Experts of a small language model.
Training: a variant of SOAP for the experts, 463M tokens, 3775 steps.
Below are experts of layer 5 (counted from 0) of a mixture-of-experts language model. Rows are named router (the router's row for the expert), down (a neuron's output weights, with its number) and show model dimensions 256-319. Each number is 500 + 25 x the weight over its row's rms, rounded and kept within 0 to 999. Numbers have three digits each.
After each expert's rows: "comes before" lists some tokens at least twice as common just after its tokens as in all text. This comes from a sample of Wikipedia text that the model never trained on. Tokens count by the router's weight.

# expert 6
router:525512492512518497523504487545516511494521506522472539510502547508517464508486462469507512499524517505474512495517508482482453499509479517482485520512445547471513509568505486520542557505495472
down0:499492470503534503465521503477501497468525487495448543490484512510496477480477487499497496484519481500503514475494589506476460476481545498486493553510494469507465481519545470488487484500509495
down1:495512485533502512489495528461558508487525479509437505493525492509487480495493523465485524483540502482460480500520516465520501477489508510502502465514476515512515495493509490499548509467467515
down2:484502521451482498537498533516506479475511510469531488515508496504500537478530481496503483492477465502491505533535503524494481488457486500542540499480505437458483535494507526512496439498472507
down3:522500474490537537534499484571487513470496487489507511471470496491468465528537528484562518491490556504440515494496541499513458556478475506515491550531472511476522499510443515490521505485477501
comes before: " of", ",", ".", " in", " and", ".\n\n"

# expert 26
router:518449465562480494482482465529505502447536517467502503498498545496499509512513501502495450522507552472482497485514520470471459486508450518467494509522444481492479502535526517446524490488529574
down0:507501479544492501498478480565516487516504509486543507518496496468550476543488471511522495551488484463498493495496479519477471513462551539508486505469487548487476466469487496478518480546516483
down1:471450498467484452497493504518466498496494497474511506482477477520506478504501495523523493540454444500518542495540541514485465503510547477536478456509466478518490489489512500502509511475461475
down2:472501571513478547501493482441508513503492534497499467462503455474520511497501511491475498509539463517521492530538499519483470465522491495488502522459500472492490509511480521485560454507484495
down3:507533512480521504525498454457517509491495493505484499502520524484474489476529537492478448531488487530497486476485514500500523501500483482523512475541521518487494489555531542540476538529507524
comes before: " the", " a", " his", " their", " an", " her"

# expert 37
router:485532524527483482518502507490543519515477517467514490534533531521518497535502473553515483478581529500494529487485527518556525531531515467483479486471442466519518503522489506483489510465500515
down0:477487533529510544513493509530476512485532467506503507515461465530523510478501479497527507513543520495490486514528486502484438497487484529472478530478509529486539513505477492515540497574516506
down1:507519537499502479496548516501488528514482527503505526459451528520489518471517540479495501539493450533479497482470496493540528476498581484527514499473489521498474528503471448497471498486504505
down2:543509473489524512502531472519568480506451477527481515446510499512493497470468517513479503473482503515487486508552521527505474518495514523524477557435541448543543459505505487484496501510503504
down3:500497486525493546480511462504477498472509485480541476547475505483492459525476449547519510520530477524500487506473477483497476517498509505456467482443513525497510454486484474515491539487506520
comes before: " of", ",", " in", ".", ".\n\n", " and"

# expert 22
router:494495488504524471493506513520477512487490480501503511506519546478474482478506490496508503515515554495488463527511504491521488549501503513530487536459420458483518507567490509508512535475534457
down0:520493507527456476446511455490433488493495502478482519477499473507534547494527492497490502496504539461429489453497484487514498515503496485459523501519493544474517559472509479481510471483529507
down1:483456479528530549484475514534489495483466481468488515491510508484539508541518549537499511522475471509525524519475516513492495475526539497521534544545468484564515544511508480530478501493488512
down2:492495542510455522536541448472472492507491526551511472473514477516498470528482473484462494487453478470502483494472508513520465497499495539513453517514482474502493527504503527505528468492511528
down3:500537519537491477499502512477497497506497465523493503526484521497488503548524505532475508487493511443513478492558518541534526514534467521474492502496494523523479495502509479504530466440497509
comes before: " a", " the", " was", " also", " an", " is"

# expert 39
router:525463506492480514500493499534507487518510516493518483519525516563491489547499496488514498498546528528526544473540557551517487529512510484462505503512453469466527516528565534446476458469503536
down0:504515486483512487499493469496527484474513484497487532520515481468490450497562450510479494479501524491502502515533492502503492494462517482488478494497530507481497496477503521535507552484486510
down1:502500517481529473526519494497499482495488532518515487510538505534502519481495504501505484481540461469490512531525513546509505489498502473487532525491472511482538488600456484528496484492474510
down2:512524488477467471495534515500515479522528557477462528473505494520534504477522506486468514565546507506491486523534522447501489441500503485523547523458464503506490495537526509515488493493499490
down3:472534536506485486514471568534496500452497480477513511493508473504502465509532529488450501492487526512523469511499525520546516520495508531506481478529504453476476445507514498498498480527442511
comes before: " |", " ", ",", "\n", " |\n", " States"

# expert 4
router:479498479475502530537472513489471506481457477524490493484490550511491523501490488483492513507507471520458547524501515522519496524518454465486490505533473464514453458546531523467542498498482516
down0:489420488471518474499550503520494549523480503521542562490501514490508504515486482485490463452530488511525493524504479493535540509543492512468479496519525459538506500469483479457472497468495504
down1:468473528534497514408448505474507524545503495520525551558544505488465438532521514523475506521510492485500486488515493474477505455542487469520524497499495532531561517464546521522455503487473498
down2:481483469499491479476491499516461533504491475506469475479545468510488522525474472523478517503501483487501510500455489548477508498514469518494541472540485500509509499544465529538488512503480484
down3:460460502465517488523519486513533530511498520497538566497521507503488512499536487561497508485566504545535503513468505501476463548519536514479501513503476512493457516487534496463499475484521433
comes before: ":", " |", "\n", " |\n", "==\n", "="

# expert 24
router:524450466509512551490522497519510493521500531490531505493505566495500479498489452501494491530507540491529495510511538492504501526490507528495507523550389489515536453599478482487517546497509492
down0:432416503494454506499498479514508475505472528526513514557529504528496548521528488489527496485515520517523479485523502538549503475532488558503508512537520513493500508488483500486490484465498500
down1:523504510525534471463553478508507496512475491463500467498500494493494512517532462501482515520540504523489496450519510462514533464493492504467522521531480515555509527500480498507547535524509498
down2:513486544521477516514508497511475545508500510449497442536495511519504476509520460502512496500506511490476508524520454528478504510467520505537484496491451514523542437546528488536514519501541490
down3:539514525494534551488497500540502519505499483490498492452477506518539425444483477491510476541472504500509479460508543523466456496469500471524526484512459528477495486504457507488490493516505543
comes before: " the", " ", " a", " his", " this", " their"

# expert 12
router:475500516520527503495506495503499508470516481540494530488509513530483520521503488505511512483543482474523540469505589512490516496508475528448493469519487518472495525507539523479512497530520560
down0:543516487561491533503495514491477525494534474496520506511547465449518463512529520555513481461503493547513476489509485478500424520486513468513463486526491488490548522489508489513482573495487509
down1:521509487481536506547484463493548515516538460510503509507515456472498500463476529509525518492532474513490512525527513540521516503529518510459534477457500436520497495499510489489487467519519496
down2:506511477463508517465494503457470524516499459534468500517495482497494457462486562524488449526540508541436518511513504504508473532511449504518506492470518499519521539520494518543502505537508492
down3:511509516515500482489505527478491438501533460497517509507501515482432504464523519511487449474576525494487463493470491481475458486506484520480515456512469534517480486494561483463503541503549474
comes before: " |", ".", "–", " |\n", "%", ";"

# expert 38
router:517546480517504523526554493552571501482514504504499499497527509489495497537516506536495484532518558457508511469466534510489506500513502505484491479503424470478500484512519528505523501487499511
down0:511454487543516493477477500470496537568533504512541503463523528569470523489496503503496455478510521486504518477506526521482502511518532491479462499506507495510501515467491507484523525506469514
down1:477497458517497494564530453546488494463493508533504494470478539562499473511533519487536523495506524484441511463516499514490528553506510470474520498499517501484489545530548496492496514503491464
down2:495494512474512530484453494497509490496488484566508537486499450495491508505522480475535499537483512517510494490521501493494475545532516547533489448494530507474532468443525495497531495457512514
down3:477504450489536513465497499494524506484526508500457488535516492500452540478488485490485501479469523506497516466472506521474472530461529525472516509482530455480434488497522481518487511513483485
comes before: " ", " —", " +", " −", " —;", " ."

# expert 29
router:500473499565488497504485460516517454461521521492511545488494517514489505538476488491510530501511537511490471493505504487516455538539475486489513495559465474528461517521498505440477514511525536
down0:494491528541575502480498525549454506515516509473493512494482507485519510500530529478477486494493476512471548474478509511494502500495526482505472554501493477516502467502495512517506532509484514
down1:490509538465445501499489529464527532489506460484474493518487469462512484514491507489497474539498479444536494511475483507498500483507526509450489480497500503517546504470536509520518510532517498
down2:498498518508484499545456503516487505525496521471493473483494511469499499468486454521475555471490535545454536546511510470452519497498494494483498517437476550488553511531529466549510520512524514
down3:529497528500514481449509523533495476467490453498525505498479463483499507519488409492483501497489443543482471490512447524490528478502479509509493495535493507465491469475525509493484509492471435
comes before: " ", " \"", " —", " A", " John", " MF"

# expert 17
router:496516500505476479476476495521543558515477542486495548527530529496525504510498514480531493474514504533543539515528576511510505509546531484428476476502488452452501510467509517495487462446491582
down0:468449473512519517561499467538557488467469468472486497501489505511535477548467534464478501532546514493501479492522503499539527501509496529470462476510510509504484500490514477538533496511470487
down1:499529529499495500504473525507534536473530463541491455495471481501480555546534489500504492517458530518495471495475533502474444498513489536476485521502544500515511498476462522494487560459493468
down2:517516477524503519512512496479530479472494542491458493507543506461498494486542493507513483469495486535500546488540488526525470517500484489556496524495485508494554476503502479489536524479499482
down3:507515494488465449527488499486466506476505462503556476527507530506523540503488526505503472499464427508525494477462521465520526525472523508498519557535545463515465514510486473539494471526503529
comes before: ",", "–", " |", ")", ")\n", "\n"

# expert 35
router:490452505470479513549485488519542474487519493502467472496491525493497496466468470528499510514504531482545484455506514499480454510491482505465478534499430508498534494582518524517487493477495511
down0:501468513497489507488509466531518455494495471457497460518501512472526463479488514479470450488507478511521466540516554497477516491490478495516461486539516501496504534467464491508491511506526515
down1:516533533516472479481523491542476497487515511491468513506494480486490540479526498463509481481502497503502508527483453474492506480509468470495536491529506518482459505529506491485514518515511468
down2:504468501491502537510494474505528521494480515501524542552522484500483509531498487523509502488487500512492458485505498482511483490539505506504452557450513526511514498522514465498491511525489489
down3:473471483531465523524487555482493478491470533486508495479497521499517479453526504532500514555526502515549491510485483510486531511476522505499531484512479508509503515507482533498468482568478451
comes before: " to", " the", " in", " by", " a", " on"

# expert 27
router:504487505573495471511476471558502497502504474474509523518479511524519520520506437496483520493543509490491554515499512482497500514562514521491536492532494404485492511489532516453550452459501533
down0:550483495498496466489520497537502539522481455546469503498519533514466468500506503518468462457499512514481488508478497539480508519481506496508544502509539503514506501482495491470482523496447489
down1:478540519543502449540507546532567514505475462529510524505458514491503503498518526553504518434515493510506462505482492524533459496507502519486508515495494504500484503501462547509526470493466520
down2:482509514501501460525495514474514493450542492492527455463475499501517476533473596505543508464448477516487521489500526501483501478519486479501508521501485488524489506571486473481454494486486503
down3:489465572508511484435504495513508498514497498519528460499562476488556518481484464478468530515508490514459536492491460508506505497532567512501509489555480493473507519514486509458496451517480539
comes before: ",", " (", "'s", "\n", " was", " is"

# expert 1
router:495456518516481483495461521526492526490478508514503535478490518501486550509517419482505483515504513498509522461502540494518464520514510477501446455525445480510489521497512503485507508504512509
down0:526541520500481501499464513516495494487502480505511457510505462536502486514555523514556544500510480444533505512528500501479517516518506511457506521513449505483554500460492516466483528466530448
down1:540477493485489508488496509532520475501500476477488467437530531515479520529504486520470497495529457485497503530493493519508509474474490496511448465485469478476490498464536503472491527538448466
down2:476490537529505454489565497518527510525520508450456488511500524462471515494492487508473514505476506553484485524494532479481516501528477468476487463516484485498531500512577510468498539530448508
down3:490493531522522503477494489523508468475490497542543503543492444485504507506503462493529533477501545485550496548520493545500520564487491503471501517561527508553538481538472494478492460515490517
comes before: " ", " \"", " The", " •", " List", " Total"

# expert 33
router:506530460520512464511504490542520517517505496438542529491523518542495495505522483461531465500497513455477462510501498516498467524535520467465466467524466481496543509500522503475546497492533501
down0:518479526505521470507501534491507433488516487515477521482486525480519507518482469500489495458533496474516501494528513512475496517474501495484492527500506517531561507525490524489490421476484466
down1:480505512518558509485495506528485516489425502468489504483489492503491512493500450484495455451512467516491509515448550468484489479474520519513550467497488476461560517516491519444499490495490540
down2:470470528466527497487501483473504510490513476504539498512509571484482473477505510489526522491525516473507471470503475490506500490510553514526479504508498496495455486493450517515499557503524499
down3:502494496544545509535464503558494513523445483476525498493538476497504453541510491492454465528493490511528501501499469488499450543498502503530508536530506483514452503545508504520502488510475485
comes before: ",", " |", " (", "\n", "'s", ";"

# expert 5
router:499503481477500479513497527524502487512502478510490485472500515545493468521494497501492476509509490490480488472498533462545456493551512537500488529568481500519523520502463463502501499496525503
down0:467537505461501516503536504535583520519491512456486497472503473520443544531442504519512500509494530486463507484477516491523513477547488510497483530508494450487511524523521499481509498497517502
down1:536494471496504496485523486523522507497455513524490497498509501510510511509454543478472501459518504492485506500497501487535508471491472498546488517454494532484542468551540516492506487527495499
down2:492448452523540504475459480500529510487561472524470484533515482559482495492494501487503499483436520527489527525545506459529489501474541485500512502477456549518521472531520516462472512532504506
down3:493489528481504510537504542480481517468477525516499517509535468485479508502478513502459527536496524470521524518483507524479483481481484512521464516490513515521526505504495501484516497510492464
comes before: "20", "19", "1", "0", "2", "3"

# expert 0
router:485497471505498513506548498497497484471504481508542531476514497503426504518532481513524476483483499505500509503493540486495552533525519541467508528481463473533492502541519551450495473488550484
down0:468512480517514480500529493504515520512483507500467493542520511477510464462540503546471477550471463518493517490522447494527448516493461530515493513520494475510479492556490494456508511461482513
down1:508465488476503474508463444494494486519474467536518522471499521495441525478474506510528511489546512525466472444500503538476468460502540487519510457473503487493522478533485480514524511516506498
down2:486534498493521543449486506470453499510515435507511521489473471513539541498492504472528488502547549516505544563511491477536517490457505538534458449566468544485470500455513453530456471476500503
down3:516503518500510466540476478435510513523510474533488468530491513479498479516513459518522522518512525451515448476518525471490563532507488480504510521457481533486505484484496494497483478506503494
comes before: " of", " to", ".\n\n", " with", " for", " from"